Experts of a small language model.
Size: 14 layers, width 384, vocabulary 8192.
Experts: 64 experts in each of 13 layers, 64 SwiGLU neurons an expert, 2 picks a token, a softmax router, a shared expert of 128 neurons.
Training: 335M tokens, 5112 steps.
Below are experts of layer 4 (counted from 0) of a mixture-of-experts language model. Rows are named router (the router's row for the expert), gate (a neuron's input weights, with its number), up (a neuron's input weights, with its number), down (a neuron's output weights, with its number) and show model dimensions 0-63. Each number is 128 + 24 x the weight over its row's rms, rounded and kept within 0 to 255.
Before each expert's rows: a language model's description of what the expert responds to; "comes before" lists some tokens at least twice as common just after its tokens as in all text. This comes from a sample of Wikipedia text that the model never trained on. Tokens count by the router's weight.

# expert 51
Description: Agent nouns, role words. Word endings like -et, -er, -ter, -ier and role words in tables or lists, such as Bullet, Sheet, Pitcher, author, Champion.
comes before: " |", "s", "(", "y", "ch", "'"
router [108 155  99 164 103 149 106 133 133 188 120  78 156 146 101 156 156 115 145 123 113 158  95 168  99  85 174 172 127 126 132 148 153 158 168 148  82 141 143  76 141 167 109 108 130 150 163 100 158  93 116 111 121 123 107 151 124 158 111 118 139 127 142 126]
gate0 [117 132 140 114 104 153 140 139 119 178 148 144 123 104 114 113  98 100 116 120 155 179 131  98 121 185 173  95 124 156 131 137 129 108 172 100 129 158 164  86 118 138 103 134 127  99 130 120 116 100 106 153 139 173 134 162 166 135 104  99 137 120 131 154]
up0 [138 145 117 114  90 112 152 138 120 113 135 183 156  90 122 143 136 126 134 110 139  91 144 154 143 167 126 160 134 146 122 143 130 111 140 112 186  94 125 160 152 141  95 140 103 122 106 134 120 122 115 145 168 158  96 120 151 131 155 122 169 143 117 152]
down0 [ 62 127 172 166 156 118 132 116 146 136 106 141 164 136 153 131 117 167 129 164 139 109 125 123 162 137 160 132 131 111 123 115 127 105 128 125 118 102 109 125 127 121 132  69 146 141 150 118 146 155 154 156  83 126 122  96 123 114  80 145 115 129 115 146]
gate1 [130 141 113 133 104 126 107 184 137 160 127 127 172 164 104 116 147 162 163  85 109 105 158 127 145 153 163 160 142 151  53 150 130 160 165 147  71 142 118  85 150 116 108 126 172 163  99 168 179 108 109 167 129 106  87 141 151 140 140 103 119 159 136 178]
up1 [145 167 112 159 133 158 142  91 123 108 158 111 125 100 106 142 126 134 124 168 129 120  94 128 124 120 116 142 152  82 144 135 122 171 138 142 175  94 118 138 103 105 146 131 102 152 116 114  96 114 118  73 115 137 172 116 168  94 122 137 145 145  78 113]
down1 [113 104 134 150 134 142 132  71 109 138 125 120 137 156  97 129 132 138 112 102  85 133 127 120 135 165 139 131 116 112 147 169 127 146 142 145 137 132 133 120 159  98 147 103 147 147 128 121  95 126 153 117 160 140 125 136 146 139 156 106 129 113 131 152]

# expert 27
Description: Numbers in tables. Standalone numbers, mostly small integers and year halves, in table cells, scores, squad lists and dates, like 1, 22, 18.
comes before: " |", ".", "–", ",", ";", "0"
router [103 139 113 128 110 120 109 130 154 185 112 114 133 136 116 134 137 111 144  94  95 109  83 135 128 130 133 169 142 117 156 136 146 108 154 117 113 134 148  85 130 147 155 115 127 129 140  93 125 134 107 128 110 129 131 119 148 127 114 104 158 127 168 154]
gate0 [113 128 110  53 106 114 147 127 139  94 133 104 122 102 111 101 156 100 127 158 152 158 102 149 103 108 145 104 111 151 106 105 141 117 130 116 160 150 164 139  99 127 126 136 156 165 131 156  79 110 169 102 137 108 124 119 115 115 129 138 110  87 174 124]
up0 [169 135 125 150 158 146 108 148 120 153 117 104  94 145 123 165  90 117 112 113 122 107 141 136 159 100 146 149 118 118 131 142  64 119 125 137 104 169 115 103 108 118 134 114  76 100  89  68 159  98 130 137 113 121  71 162 114 101 134  92 146 155 152 171]
down0 [158 110 153  97 133 117 127  66 125 114 105 104  96 138 139 180 127 126 129 157 132 126 105 133 117 110 133 143 119 105 172 113 139 138 104 141 120 131 179 148 126 150 170  96 121  74 104 121 154 153 174 127 163 158  93  74 150 150 122 172 154 137 157 150]
gate1 [130 138 159  86 127 121 117 135 123 110 140 134 140 123 137 119 119 114 137 125 102  89 143 140 136 111 135 101 108  99 124 139  89 122 145 129 115 154 144 157 157 147 183 120 118 125  96 129 149 123 156 134 131 180 107 194 161 143 106 109 114 149  58 126]
up1 [119 174 115  75 122 123 109 139  92 119 118 132 126 102 120 144 125 111 190 128 126 134 158 133 152 143 123 102 140 152 130 148 133 117 166 109 164 136 139 123 107 103 176 123 160 113 131 128 141 145 112 131 113 113 140 112 114 109 123 104 121 149 131 188]
down1 [161 143 132  91 147 138 153 105 189 111  99 110 102  89 105  94 140 124 151  84 122 164 159 131 124 116 105  99 101 141 170 153  89 113 143 127 168 123 166 116 106 141 107 153 125 163 118  93 110 117 166 164 126 108 130 148 104  96 145 154  90 165 136 115]

# expert 35
Description: Word-final e endings. Word-final pieces ending in e or similar completing English words, such as ose in Close, ple in Triple, ual, ble.
comes before: "d", "r", "s", "nt", "ly", "l"
router [ 94 119 143 145 137 140 129 140 137 121 113  66 129  96 111 134 138 138 124 142 110  90 121 129  90 114 151 136 174 144 132 143 163  86 152  99 127 140 190 126 176 121 119 117 135 169 133 131 169 129 165 152 178 146 119 164 163 128 121 142 158 131 137 139]
gate1 [106 144 136 127 128 186 140 113 129 160 109  88 128 162 108 138 175 184 123 129 135 105 128 148 120 104 130 138 121  94 148 133 150 128 181 124 147 138 104 132  97 117 129 150 126 150 135 122 104 135 137 113 124 130  90 160 148 123 154 126 115 152  55 142]
up1 [118 134 144 136 115 120 157 169 123 112 132  95 110 104 117 106 146  97  92 122 167 108 124 170 142 103 122 131 152 104  80  95 133 146 182 103 142 125 106 138  91 164 131  83 109 151 139 119 145 116 118 100 119 131 148 111 154  82 102 111 118 128 144 115]
down1 [ 99 115 140 127 124 118  74 157 153 108 143 112 113 134 166 147 136 124 170 129 142  96 137 129  97 155 137 159  80 129  75 133 172 148 110 118 136 163 127 146 140 131  88  80 104 145 149 125 154 124 112 103 142 127 165 133 158 118 151 105 127 151 151 151]
gate2 [126 131 148 122 115 170 144 130 141 137  85 139 117 149 120 142 140 170 110 109 112  82 118 110  78 117  87 138 112 148 135 136 144 121 142 130  99 166 144 121 145  85 121 119 156 122 130 123 148 140 109 120  68 144 121 131 133 152 102 131 122  92 112 152]
up2 [119 138 144 114 162 134 175 147 141 153 113 105 110 130 169 111 116 157 117 139 116  98 147 111 131 144 161 128 138 126 136 134 114 173 164 133 157 100 128  99 123 120 154 168 152 147 155 129  85 130 108 103 150  93 110 147 142 171 119 115 113 144 163 136]
down2 [116 153 100 130 129  70 130 161 107 133 131  92 147 129 129 110 127 107 160 138 121 163 132 136 136 129 117 108 162 162 109 160 182 151  77 129 185 145 112 109  84 141 147 119 159 142 149 128 121 146 120 109  90 128 129 158  81 136 129 147 134 145 140 120]

# expert 57
Description: Plural endings. Plural suffixes and plural nouns, mainly -s, -es, -ions, -ors, as in graphs, episodes, provinces, members, sources.
comes before: ",", ".", " of", " and", " in", " are"
router [105 126 111 116 125 129 129 123 138 167 139 124 164  70  59 138 135 108 108 122 138 103 114 158  95 146 165 125 133  76 135 141 128 134 141 121 125 148 132 131 154 148 134 107 135 138 104 110 137 119  97 139 135 161 146 140 132 135 122 105 133 130 129 146]
gate0 [ 72 129 110  66 130 145 112 139 102 126 148 142  78 173 121 140  89 106 113 106 130 110 150 101  73  88 112 118 136 143 163 116 129 117 147 143 151 129 139  99 143  98 144 123  74 145 147 139 155  73 105 147 117 107 114 149 140 141  90 177 143 134 135 120]
up0 [ 92 133  88 115 122 136  95 166 140 147 144 176 136 129 157 125 132 134 114 140 118 123 131 152  91 130  88 125 139 110 153  81 126 108 111 138  78 119 127 141 138 111 135 114 109 152 139 106 178 132 122 124 100 128 129 134 122 169 140 121 131 132 126 139]
down0 [112 116 103 100 133 107 164 127 123 134 115 128 114 111 156 136 113 125 136 131 129 192 115 144 139  99 168 125 124  81 148 160 119 117 133 151 127 150 153 158 138 116 131 127 142 120 115  67 137 132 146 166 169 113 130 110 109  93 140 167 139 155 117 162]
gate1 [128 144 109 129 137 116 111 110 110 140 130 111 142 111 132 134 130 147 145 112 118 128 115 120 125  73 135 120 151 136 100 119 112  86 150 162 111 139 157 163 155 136 143 121 168 102  94 112 112 105 117 117 110 114 111  81 166  74 128 204 163 138 128 121]
up1 [ 79 109 134 124 133 139 165 113 122 158 103 113 151 121 134 105 171 140 164 116 143 124 110 135 107 103 104 104 162  98 120 156  88  93 156 163 105 104 170 161 123 109  97 101 167 135 108 201 127 140 150  94 148 156  99 123 130 113 127 136 111 155 147 127]
down1 [120  60 133 113 111  90 147 127 135 176 117 124 130 119 139 137 125 147 164 135 101 158 149 130 155 124 165 130 127 115 170 125 126 112 134 130 144 106 133 133 129 126 135 111 106 107 160 142 155 167  85 164 115 108 161 116  94 120 163 130 129 138 134 162]

# expert 15
Description: Noun-forming suffixes. Final word pieces ending nouns and gerunds, such as -ing, -y, -ion, -ment, -ity, -age, as in anxiety, salvage, inclusion.
comes before: " of", ",", " and", ".", " to", " in"
router [118 125 106 130 135 148  87 120 131 102 141 107 152  65  54 127  94 117 119  97 135 121 125 163 122  71 169 133 165 103 125 141 163 127 125 117  87 177 154 121 191 133 168 103 149 146  93  96 169  99 163 146 148 123 141 163 165 116 128 109 130 170 122 127]
gate1 [127 160 118 121 125 133 101 155 124  66  99 149 130 120 122 123 121 125  69 135  85 136 127 188 143  91 185 173 127 163 129  90 110 144  77 164 118 124 126 161 109 113 131 181 130 151 102  98 143 131 150 140 128 117 131 135  96 144 161 159 135 146 116 114]
up1 [155 121  95 142 120 149 135 136 123 139 122 102 167  97 137 145 112 138 109  95  85 112 189 134 131 111 144  89 137 132 105 174 151 107 141 140 141 105 104 192 115 155 106 135 109 163 109 110 145 129 100 161  89 114 140 127 133 133 130 111 180 114 136 167]
down1 [165 124 178 146 128 141 142 150 144 138 149  98 163 125 153  96 105  76 135 132 152 147 100 101 151 118 109 120 115 120  92 144 128 118 129 139  90 116 111  94  75 116 152 123 105 125 120 118 140 142 145 107 143 102 172 113 115 130 136 170 136 153  97 129]
gate2 [115 143 125 113  71 160 114 168 109 140 134 118 177  85 125 145 106 153 149  77 107 112 144 112 113 143 133 153 173 142  83 120 124 143  75 132 119 116 118 142 139 137 138 132 104 127 127 152 113 106 128 122 154 170 148 119 151 133  88 104  95 128  87 128]
up2 [140  78 107 136 134 135 140 150 116 142 129 103 166 109 140 119 134 170 116 131 112 125  81 135 134 114  79 139 150 111 124 140 137 129 100 115 169 157 143 142 148  96 197  58 135 161 138 139 148 131 128 113  64 111 119 118 129 137 156 152  92 137 133 155]
down2 [104 133 112 130 125 120 134 158 135 135 106 131 153  78 101 110  95 106 111 148 129 125 132 112 116 145 155 121 122 120  68 110 161 175 104 111 132 155 114 129 108 103 132 185 152 151  99 137 132 143 135 135 110 153 149 141 172 135 126 130 146 107 102 122]

# expert 50
Description: Heading equals signs. Equals signs closing or opening wiki section headings like "=== Periodontitis ===", plus = bonds in SMILES chemical strings.
comes before: "=", "\n", "\n\n", "|", "See", "{"
router [159 152 129 173 120 105 103  98 150 193 117 116 141 134 109 159 150 141 152 130 102 128  89 137 106 117 153 149 134  96 133 151 142 129 153 153 119 147 123  72 133 147 151 120 183 164 136 154 131 117 103 124 135 150 130 139 133 125 103 105 141 129 134 177]
gate0 [160 177 111 145 126  95 102 141  92 133 139 145 150 120 107 118 144 106 144 118 111 153 100 109 166 134 115  78 159 155  94 151 106 120 150 107 146  99 132  96  98 161 171 129 119 109 165 134 124  75 145 105 116 140 104 127 125 120 116 116 169 112 115 112]
up0 [141 110 146 170 106 109 120 113 118  93 130 129 117 158  91 110 131 123 133 131  78 149 130 134 184 191 128  95 143 169  75 137 125 139 145  80 112 116 121  87 137 154 109 113 105 140 114 102 110 130 124 143 127 105 126 110 146 119 110 167 129  69 140 134]
down0 [ 96 147 105 158 143  82 131 134 131 103 140 119  95  54 188 136 184 146 107 147 127 134 114 113 137 141 147 127 144 134 104 145 154  85  91 116 150 129  95 165 150 108 163 158 164 156 113 153 117 120 149 157  80 143 120 134 145 108 116 122 104 194 139 140]
gate1 [157  59 119 120 145 116 176  81 158 141 141 116 146 168 108 139 103 143 101 119 150 126 149 153 126 118 137 119 110 102 144 141 139 125 183 113 132 129  70 165 133 127 139  82 124  89 133 105 154  91 112 106 131 130 165 155 119 155 128 148 134 122 148 133]
up1 [134 132 197  85 117 141 118 114 152 146 112 137 133 130 133 179 169  99 169 134 167 131 117 129 133  95 129  88  98  92 158 140 152 123 146 143 138 104  97 116 108  95 121 133 166 107 145 118 129 115 147  86 116  98 171 118 145 122 111 128 131 128 144 111]
down1 [126 105 138 115 125 126 166 124 141 130 142 151  65  99 149 137 101  95 153 187 122  73 132 155 144 129 105 107 117 104 111 148 168 177 117 153 128 119 149 113 101 116  94 138 121 119 131 138 137 105 164  80 126 103 121 143 115 146 159 142 172 112 115  98]

# expert 21
Description: Mid-word consonant endings. Word-final or inner pieces ending in t-clusters such as -nt, -ert, -ort, -act, -ept, as in experts, property, ingredient, undocumented.
comes before: "s", "ed", "ion", "ing", "y", "ic"
router [121 107 112 158 107 112 139 108 118 141 163 105 160 103 109 181 140 117 183 100 129 130 129 160 127  94 176 170 137 133 152 142 161 141 140 109 118 132 139  82 132 132 123 130 134 121 135 121 157 127 123 146 128 139 135 147 158 134 147 133 152 146 164 146]
gate0 [104 143 140 144 109 147 106 123  74  91 102 135 111 122 135 182 122 152 123 114 137 129 117 143 101 123 148 133 117 143 158 139 104 174  90  88 101 156 116  86 143 144  83  99  96 127 111 136 121 144 128  96 142 107 146 115  95 142 145 107 107 133 154 124]
up0 [138 122 157  89 130 134 129 151 122 163 116 123  89 133 115 136 134 126  90 118 159 116  90 169  96 123  95 121 110 151  95 156 120 119 119 165 113 121 130 150 111 136 147 120  97 117 108 130 108 112 149 137 134 154 114 132 117 135  95 111 149 117 135 142]
down0 [117 141 138 159 134 109 137 150  96  85 129 121 132 130 125 129 169 130 151 144 113 124 136 137 128  88 120 123 137 122 147 128 159 155 130 129 124 150 141 124 114  90 122 119  60 147 132 137 101 104  85 101  61 109 129 122 168 110 120 136 140  72  98 127]
gate1 [115 135 122 103 134 115 131  92 112  97 110 148  95 104 153 129 115  88 151 145 110 104 120 136 119 126 115 117 127 115 148 110 161 136 128 113  89 122 118 102 107 143 116 135 128 120 121 123 139 167 129 101  63 167 133 158 145 119  95 109 105 171 148 153]
up1 [144  79 149 106 115 144 146 103 164 129 121  77 104 141 125 116 140 121 107 110 116 158 154  96 111 100 170 104  79 162 147 128 153 149 122 117  83 134 156 117 149 183 104 133 104 137 104 121 131  90 145 152 147 108 139  98 165 142 148 166 166 100 127 110]
down1 [142 123 140 128 137  95  80 100 141 119 145 131 124 158 137 151 120 116  98 148 140 131 145 168 150 103 153 128 169 159 117  93 129 121 159 142 116 132 117 104 135  60 128 127 104 142 108 127 149 114 143 134 145 154 108 106 121 169 105 162 155 130  75 123]

# expert 36
Description: Years and dates. Four-digit years and year endings in dates, ranges and tables, such as 2019, 19(73), 2007–2009, plus match scores.
comes before: ")", " |", "–", ",", ".", "′"
router [118 126 122 174 125 153 123 109 153 147 113 102 120 137  97 163 103 106 102 127 126 115 124 149  95 121 151 146 156  97 152 149 139 146 184 151 109 159 145  83 134 166 100  92 170 124 130 117 118  75 108 132 123 149 133 166 171 147 102 135 137 157 111 130]
gate0 [145 123 174 122  97 107 152 115 187 137 161 118 139 138 107 149 119 117 142 128 105  99 128 153 138 105 171  87 123 167 170 124  98 139 124 119 156 142 148 121 182 127  64  82  86 152 200 160 108 148 113 157 162 117 157 135 133 176  87  82 152 117 131 134]
up0 [140  90 153 135  90 117 143 129 146 126 122 136 150  99 113 100 107 118 140 116 107 165 132 121  94 133 108 136 149 105 143 156  53 161 131  73 136 110 117 120  91 124 144 141 132 126 135  83 107 127 165 167 157 110 137 116 145 115 139 103 154 123 126 119]
down0 [120 168 142 120 119 125 168 130 174 157 113 110 130 173 151 139 119 104 122 103 158 110 100 155 161 118 130 184 102 130 132 154 107 112 133 128 121  90  95 103  80 109 123 101 108 123 166  99 123 153 154 152  98 164 140 118 142 115 158 152 118 134 133 179]
gate1 [162 123 190  96 115 109 168 125  97 123 158 135 124 109 161 117 144 118 153 113 108 116 109 101 133  94 108 125 101 127 121 129 121  85 101 134 146 116 184 151 168 101  66 132 100 128  96 122 113 106  74 101 140 127 133  99 145 180 116 146 117  93 121 126]
up1 [ 86 147  91  69 120 112 144 133 120 152 117 122 173 112 144 136 144 152  93 113 149 143 112 103 112 127 108 109 105 112  86 126 125 115 122 112  88  82 140 126 138 130  83 151 101 111 139 127 146 135  61 124 143 135 146 160  95  79 127 103 113 125 126 127]
down1 [121 161 141 132 172 105 131 105 150 156 109 123 146 111 136 149 133 127 132 143 128 142 129 125 103 111 146 100  86 125  82 118 121 126  86 139 138 131 143  94 206 138  99 133 126 117 132 159 132 121 126 127 118 155 119 168 121 144 123 144  91 108 136 117]

# expert 22
Description: Infobox and heading markup. Infobox field labels and section markup such as Location, Coordinates, Genus, Personal information, plus heading = signs and paragraph breaks.
comes before: "=", ":", "-", "\n", "\n\n", "The"
router [111 115 115 118 112 159 111 118 151 142 131 118 130  79 110 140 116 104 121 121 111 113  86 135  55 114 163 139 140 105 169 131 127 139 166 110 105 171 130 101 152 118 139 112  89 127 115 118 142 113 134 125 119 137 101 148 109 122  90 115 122  99 137 154]
gate0 [135 133 117 111 147 100 164 133 112 119 109 194 130 121 140 154 166 117 141 118 140 186 156 157  93 134 179 137 140 123  99 101 166 151 149 147  89 117 139 104 132  98 131  99 151 112 139 146 133 157  93 127 116 133 154 149  88 140 134 138  84 121 111 115]
up0 [117 103 120 136 138  90  98 116 118 175 140 114 113 101 109 130  73 116 144  82 116 131 140 127 123 156 113 135 139  87 127  98 138 142 143 115 131 148 110 147 103 177 142 153 105 178 107  92 129 145 126 205 144 117 122 126 137 104 155  96 122 129 159 158]
down0 [ 88  76 129 147 103 120 160 139 128  93 147 150 141 106 158 145 126 108 100 156  91 132 161 153 106 151 131 127  94 156 126 112 165 117 147 153 115  92 113 128 138 127 109 132 121 130 153 169 137 102 102 123 154 103 149 149 116  89 141 146 125  72 135 121]
gate1 [146 154  83 121 139  93 171 133  91 120 121  80 145 131 138 154 137  92  91 147 119 124 154 136 101 110  89 128 157  89 132 121 141 156 109 116 148 171 136 104 147 105 117 124 167 106 128 138 145 126 120 147  90 144 169 166  92 105 132 179 130 147 124 155]
up1 [152 117 116 147  87 129 113 109 106 142 104 121 145 178 117  81 134  98  98 134 136  61 131 103 170  93 167 133 135  89  99  98 109 164 148 162 103 118  97 104 146  83 118 128 137  95 146 148 111 108 143 178  97  86 143 152 157 131 146 162 138 142 134 115]
down1 [116 127 164 115 119 137 136 148 122 128 121 139 123 120 139 152 151 132 118 150 126 104 117 138 123 107 174 173 132 146 148 143 143 196  92 125 103  97 100 168 136 109 133 115 134  95 163 146 133 138 126 132 148 128 124 162 125 190 130  99 138 119  70 128]

# expert 8
Description: Name pieces, arts terms. Capitalized words and name pieces in proper names, titles and tables, especially Art, Music, Film, Best, Racing: "Dundee Art Gallery", "Santoro".
comes before: " |", ",", " (", "s", " and", ";"
router [127 118 107 139  86  95  90  84 158 146 158  95 171 116  81 161 109  75 124 141 117 128 107 159 107 128 141 134 123 123 137 125 205 120 142 126 121 154 142  91 154 116 112 132 145 161 128 118 154 101 100 116 128 144 105 190 168 127  95 125 135 113 134 125]
gate0 [104 100 121  99 119 212 136 148 148 113  95  92 104 130 115 109 161 131 140 140 118 127 107 140 121 166 104 159 165 106 173 122 145 170 161 148 153 120 138 136 114 133 140 180 119 126 105 153 174 104 142 121 123 151 143 137 151 170 142 126 124 148 134  82]
up0 [ 72  65 108  85 133 146 128 115  68 169 126  89 149 136 127 134  94 124 149 121  98  99 112 150  76 118 146 113 141 134 105 113 161 150 101 134  82 135  70 141 127 142  86 162 116 127 106 101 151  94 181  93 131 127 125 114 136 150  91 100  97 177 138 122]
down0 [145 150 111 147  93 126 103 131 118 116 135 104 119 127 116 113 106  95 121 156 113 112 110 120 147 168 109 117 115  85  90 143 137 110 112  68 169 143  95 106 151 103 161 132 127 167 115 107 121 138 206  93 131 126  85 143 126 102 161 138 168 135 113 117]
gate1 [148 125 144 148 151 136 188 122 119 106 205 111 147 140 110 144 121  72 131 110  90  64 133 121 124 130 117 196 139 114 103 141 111 136 103 168  80 115 118 140 126 121 116 127 134 138 125  80 138 156 122 127 154 134 106 130 108 124 172 128  81 122 118 172]
up1 [142 118 118 140 139 162 138 138 107 115 103 118 126 168 160 165 113 129 135 164 152 117 122 113 139 162 144 110 147 115 147 131 123 150 102 133 107 118 129 125 141 156 136 160 150 142 124  98  81 102 187 140 154  93  84 138 146 111  89 133 135 130 131  96]
down1 [101 120 115 158 159 174 174 117 123 143  91 129 112  85 129 177 119 131 184 133 101 146  88 178 142 120 151 131 128 114 109 131 109 124 125  91 116  93 111 143 128 135 167  74  92 121 145  97 139 124 127 128 150 127 140 102 125 112 149 165 135 148 127 102]

# expert 4
Description: Institutional head nouns. Nouns after the, a or his naming teams, careers, schools, films, albums and organizations, such as career, team, Foundation, College.
comes before: " of", ".", ",", " in", "s", " and"
router [ 73 159 118 136  89 157  98 129 147 149 127 106 148 135  68 115 135 106 135 144 103  97 122 176 117  98 126 143 133 118 143 139 170 137 145 121 119 127 140 113 153 154 130 118 128 139 147  77 166 130 160 152 111 154 116 158 143 138 133 115 146 126 122 129]
gate0 [140 131  74 144 149 146 108 121 155 122 120 131 169 154 175 107  79 132 138 121  62 106 102  96 105 138 128  70 154 122 126 137 129 117 112 122 142 123 133 151 118 108 105 142 115 134 198 152 181 129 117 124 153  82 127 129 177 170 133 125  73 138 138 104]
up0 [ 93 108 126 128 145 141 122 123 135  64 115 117  92 136 156 144 117 123 132 111 147 112 110 119 196 121 127 109 159  98 138 103 131 138  93 162  85 153 101 142 118 158 125 122 126 134 154 122 157 167 167 105 140 164 151 116 174 148 123 120  97 129 123 105]
down0 [143  98 109 144 143 117 157 150 128 132 121 111 135 144 100 147 130 118 150 158 143 144 142 115 111 153 145 142 111 138 149 144 134 119 105 111  96 121 105 140  89 165 108 141 127 135 135 119 117 121 130 117 153 124 104 143  90 149 139 110 117 177 136 153]
gate1 [154 139 136  81 160 140  93 125 147 106 146 107 144 125 163 117  94 107 186 106  70 109 137 112 148 111 125 154 149  99 142  98 121 100 131 125 117 118 131 121 194 109 116 146 115 129 100 103 175 144 150 104 117 128 117 127 146 166 146 145 165 142 122 105]
up1 [ 92 152 125  95 113 142 129 113 155 108 117 126 124 116  89 108 146 144 117 145 137  84  91  96 161 123 117 150 123 102 125 120 116 109 167 123 147 148 117 157 165 123 129 137 104 117 135 110 145 145 106 120 133 126 141 123 123 112 125 117  94 221 115 138]
down1 [108 145 145 125 154 150 161 121 124  84 141 149 121 130 222 102 114 130  99 149 109 128 114 110 123 132 128 139 140 168 149 173  94 133 144 126 134 143  94 144 112 138 138 117 130 144 115 156  95  83 184 140 164 130 174  98  99 106 147 120 166 134  80 141]

# expert 38
Description: Word-final suffixes. Closing pieces of names and adjectives such as -an, -er, -n, -k, often before a comma or pipe: "Appalachian", "Albanian", "Tomahawk".
comes before: ",", " (", "'", " and", " School", "\""
router [145 128 129 130 105 120 111 121 156 136 169 119 121 139  91 124  96 135 176 145 111 101 112 177 123 115 163 159 125 121 129 132 170 134 144 135  90 146 125 120 139 133 159 117 160 161 138 124 116  69 107 127 151 146 112 137 144 133 119 112 165 106 128 131]
gate1 [144 116  75 132 123  92 171 119 126 137 161  86 155 159 158 115  95 124 123 175 127 121 122 108 126 106  57 104 170 112 160 150 104 121 141  96 125 167 110 139 127 118 151 165 133 161 115 163 150 162 103 118 113 122  79 197  94 136 135 143 187 124 122 156]
up1 [114  96 154 128 121 181 126 108 102 125  69 165 100 139 154  86 103 145 142 137 120 101 140 137 141 104 134 142 133 126  85 139 107 101  85 144 156  83  99 139 120 132 137 117 126 111  95 125  87 129 120 151 130 115 138 156 126 165 114 151 101  96 157 147]
down1 [123 114 147 106 120 136 156 101 177 162 111 157 122 112  89 155 115 201 136  70 100 103 134 129 131 130 158 145 102  97 135 123 152 125 125 165 150 158 127 102 159 140 101 174 125 151 129 124 131 102 157 117 109 139 107 139 135 179 113 132 126 116  94 155]
gate2 [ 98 130 129 141 142 120 105  91 170 140 203 114 128 123 130 134 173 155 146 126 123 149 127 182 120 131 147 124 121 171 137 113 112 136 121 120 158 125 121 132 139 133 103 122 111 132 139 155 122 117 117 144 120 171  86 155 159 135 156 113 101 149 152 107]
up2 [133 154 166 131 120 134 113  71 144 161 111 114 139 135 136 150 120 125 118  82 147 152 112 126 123 130 150 109 175  86  71  97 109 116 112 112  79 115 107 130  93 125 132 131 132 136 128 123 103 125 129 130 131 122 171 121 100 152 123 140 166 139 155  95]
down2 [128 152 139 145 144 142 133 140 127 144  72 119 124 166 119  91  85 105 117 129 136 153 121 142 122 115 113  97 147  84 175  98 123 143 128 106 104 129 142 140 120 120 104 147 155 152 134 147 146 147 101 153 120  99 137 127  93  96 162 111 107 162 134  98]

# expert 2
Description: Commas after names. Commas, plus semicolons and dashes, right after a noun or name, before appositives, which-clauses or first names: "Bangkok, which", "Suzuki, Tsuguyoshi".
comes before: " and", " which", " but", " the", "000", " he"
router [133 134  90 121 117 134 127 135 144 140 176 104 150 123 110 150 152 104 164 102 125 137  67 201 128  64 151 120 134 132 133 187 132 122 156 133 126 167 123 114 119 133 120 124 177 141 138 138 113 125 146 142 117 183  97 157 168 142  63 100 129 146 141 132]
gate1 [140  95 134 114 140  96 169 110 175 109 115 152 140 139 143 104  97 139 113 139 106 115 108 128 110  70 132 134 133 123 135 144 129 127  97 126 180 171  98 127 124 156 123 140 144 130 132  87 130 146 132 105 130 136 133 149 120 142 157 111 151 146 133 121]
up1 [158 131 108 129 137 148 111 102 133 163 146 122 133 133 126 125 143 118 149 153 147 130 129 129 137  82 129 141 115 160 146 144 123 143 113 157 164 140 105 143 146 116 132 141 127 154 113 127  95  94 121 161 143 122 167 111 145 112 136 124 131 141 114  93]
down1 [159 138 137 133 107 142 150 123  95 101 135 121 133 208 118 107 106  95 159 151 154 104 114 114 159 152 128 192  91 160 145  64 141 102 152 147 110 133 163 145 100 121 134 148 117 109  85 136  79 164 113 119 118 129 151 141 128  87 138 113 127 150 125  89]
gate2 [ 96 127  82 112 105 116 114 108 157 124 135 116 108 110 144  50 144 126  99 122 150 123 129 140 110 139 143 145 103 130 156 161  49  98 134 143 151 183 149 175 133 117  89 165 125 135 110 141 131 125 135 126 139 104 135 120 141 118 130 148 136 152 103  99]
up2 [116 164 107 119 129 123 144  85 110 132 110 141 101 133 134 119 138 106  95 111 127 149 137 123  98 113  73 103 138 106  88 136 139 162 133 130 106 155 143 149  72 143 128 134 137 109 112 112 137 133 142 142 137 191 145 133 138 140 120 104 138 169 117 102]
down2 [169  81 109 128 118 140 140 162 128 110 125  97 152 189 178 125 121 130 137 147 139 164 113  81 145 120 131 104 117 111 110 111 120 131 104 159 105 106 126 132  97 133 106 129 123 162 116  87 148 106 139 125 137 170  95 129 150  98 124 121 144 127 144 147]

# expert 55
Description: Word-internal consonant clusters. Doubled or clustered consonant pieces inside words, such as ss in Bessin, tt in gutted, ck in Bracket, ng in Scavenger.
comes before: "er", "ing", "ed", "e", "a", "s"
router [141 108 111 103  97 134 121  89 157 152 132 112 128 126  90 133 135  79 137 139 107 102 122 166 151 112 115 186 148 101 126 148 160 125 129 140 123 131 132  94 128 152 145  70 176 168 121 145 181 116 110 131 145 157 126 158 141 152  94 160 173 117 140 137]
gate0 [109 143  98  93 111 118 136  68 108 113 136 121 135 151 132 137 126 113 142 136 107 110 122 174  89 133 158  89 184 134  94 110 103  99 104  91 125 113  87 140 134  88 121  78 152 122 101 137 129 165 134 147 144 130 181 116 141 131 162 170 144 155 145 114]
up0 [150 161 150 106 149 154 133 146 100 160 126 137 111 165 129 165 144  97 142 150 141  98 118 119  75 131 124 105 120 171 127  95  95  81  83 158 138 119 134 157 157 135 156 110  86 176 109 132 171 136 115 106 120 126 148 148 148 137 129 111 123 194 178 156]
down0 [155 147 128 127 156 159 113 129 153 143 113 141 145 137 107 152 119  87 147 113 146 163 131 113 102 166 124 106 105 135  83 140 144 127 154  79  87 136 178 152 176 127 102 182 167 156 190 108 181 117 113 154 104 119 125  76 127 120  91 157 147 173 124 136]
gate1 [132 132 126 120 136 117 153 139 100 109 100 174 107 104 125  91 112 114 197 157 149 114 176 144 135  84 132 154 130 100 154 106 107 126  91 172 132 150 166 122 142  93 122 115 170 167 108 146  95 123  81 148 116 143 112 161 102 160 134 113 112 134 118  99]
up1 [105  87 155 123 119 108 136 125 144 153 154  91 124 103 129 132  89 164 108 127 122 100  66 123 134 122 114  92  92 172 136 152 134 139 168 115 122 153  99 181 121 108 128 131  59  95 137 137 126 145 158  86  86 172 192 129 124  90 141 119 158 114  77 152]
down1 [138 104 103 154 163 103 125 165 125 145 160 126 113 128 103 116  85 122 114 139 114  90 119 122 114 129 146 113 137 119 132 138 115  60 135 113 154 158 146 171 147  75 120 133 137 131 115 124 131 109 101 134 147 149 138 104 131 136 140 183 145  81 108 164]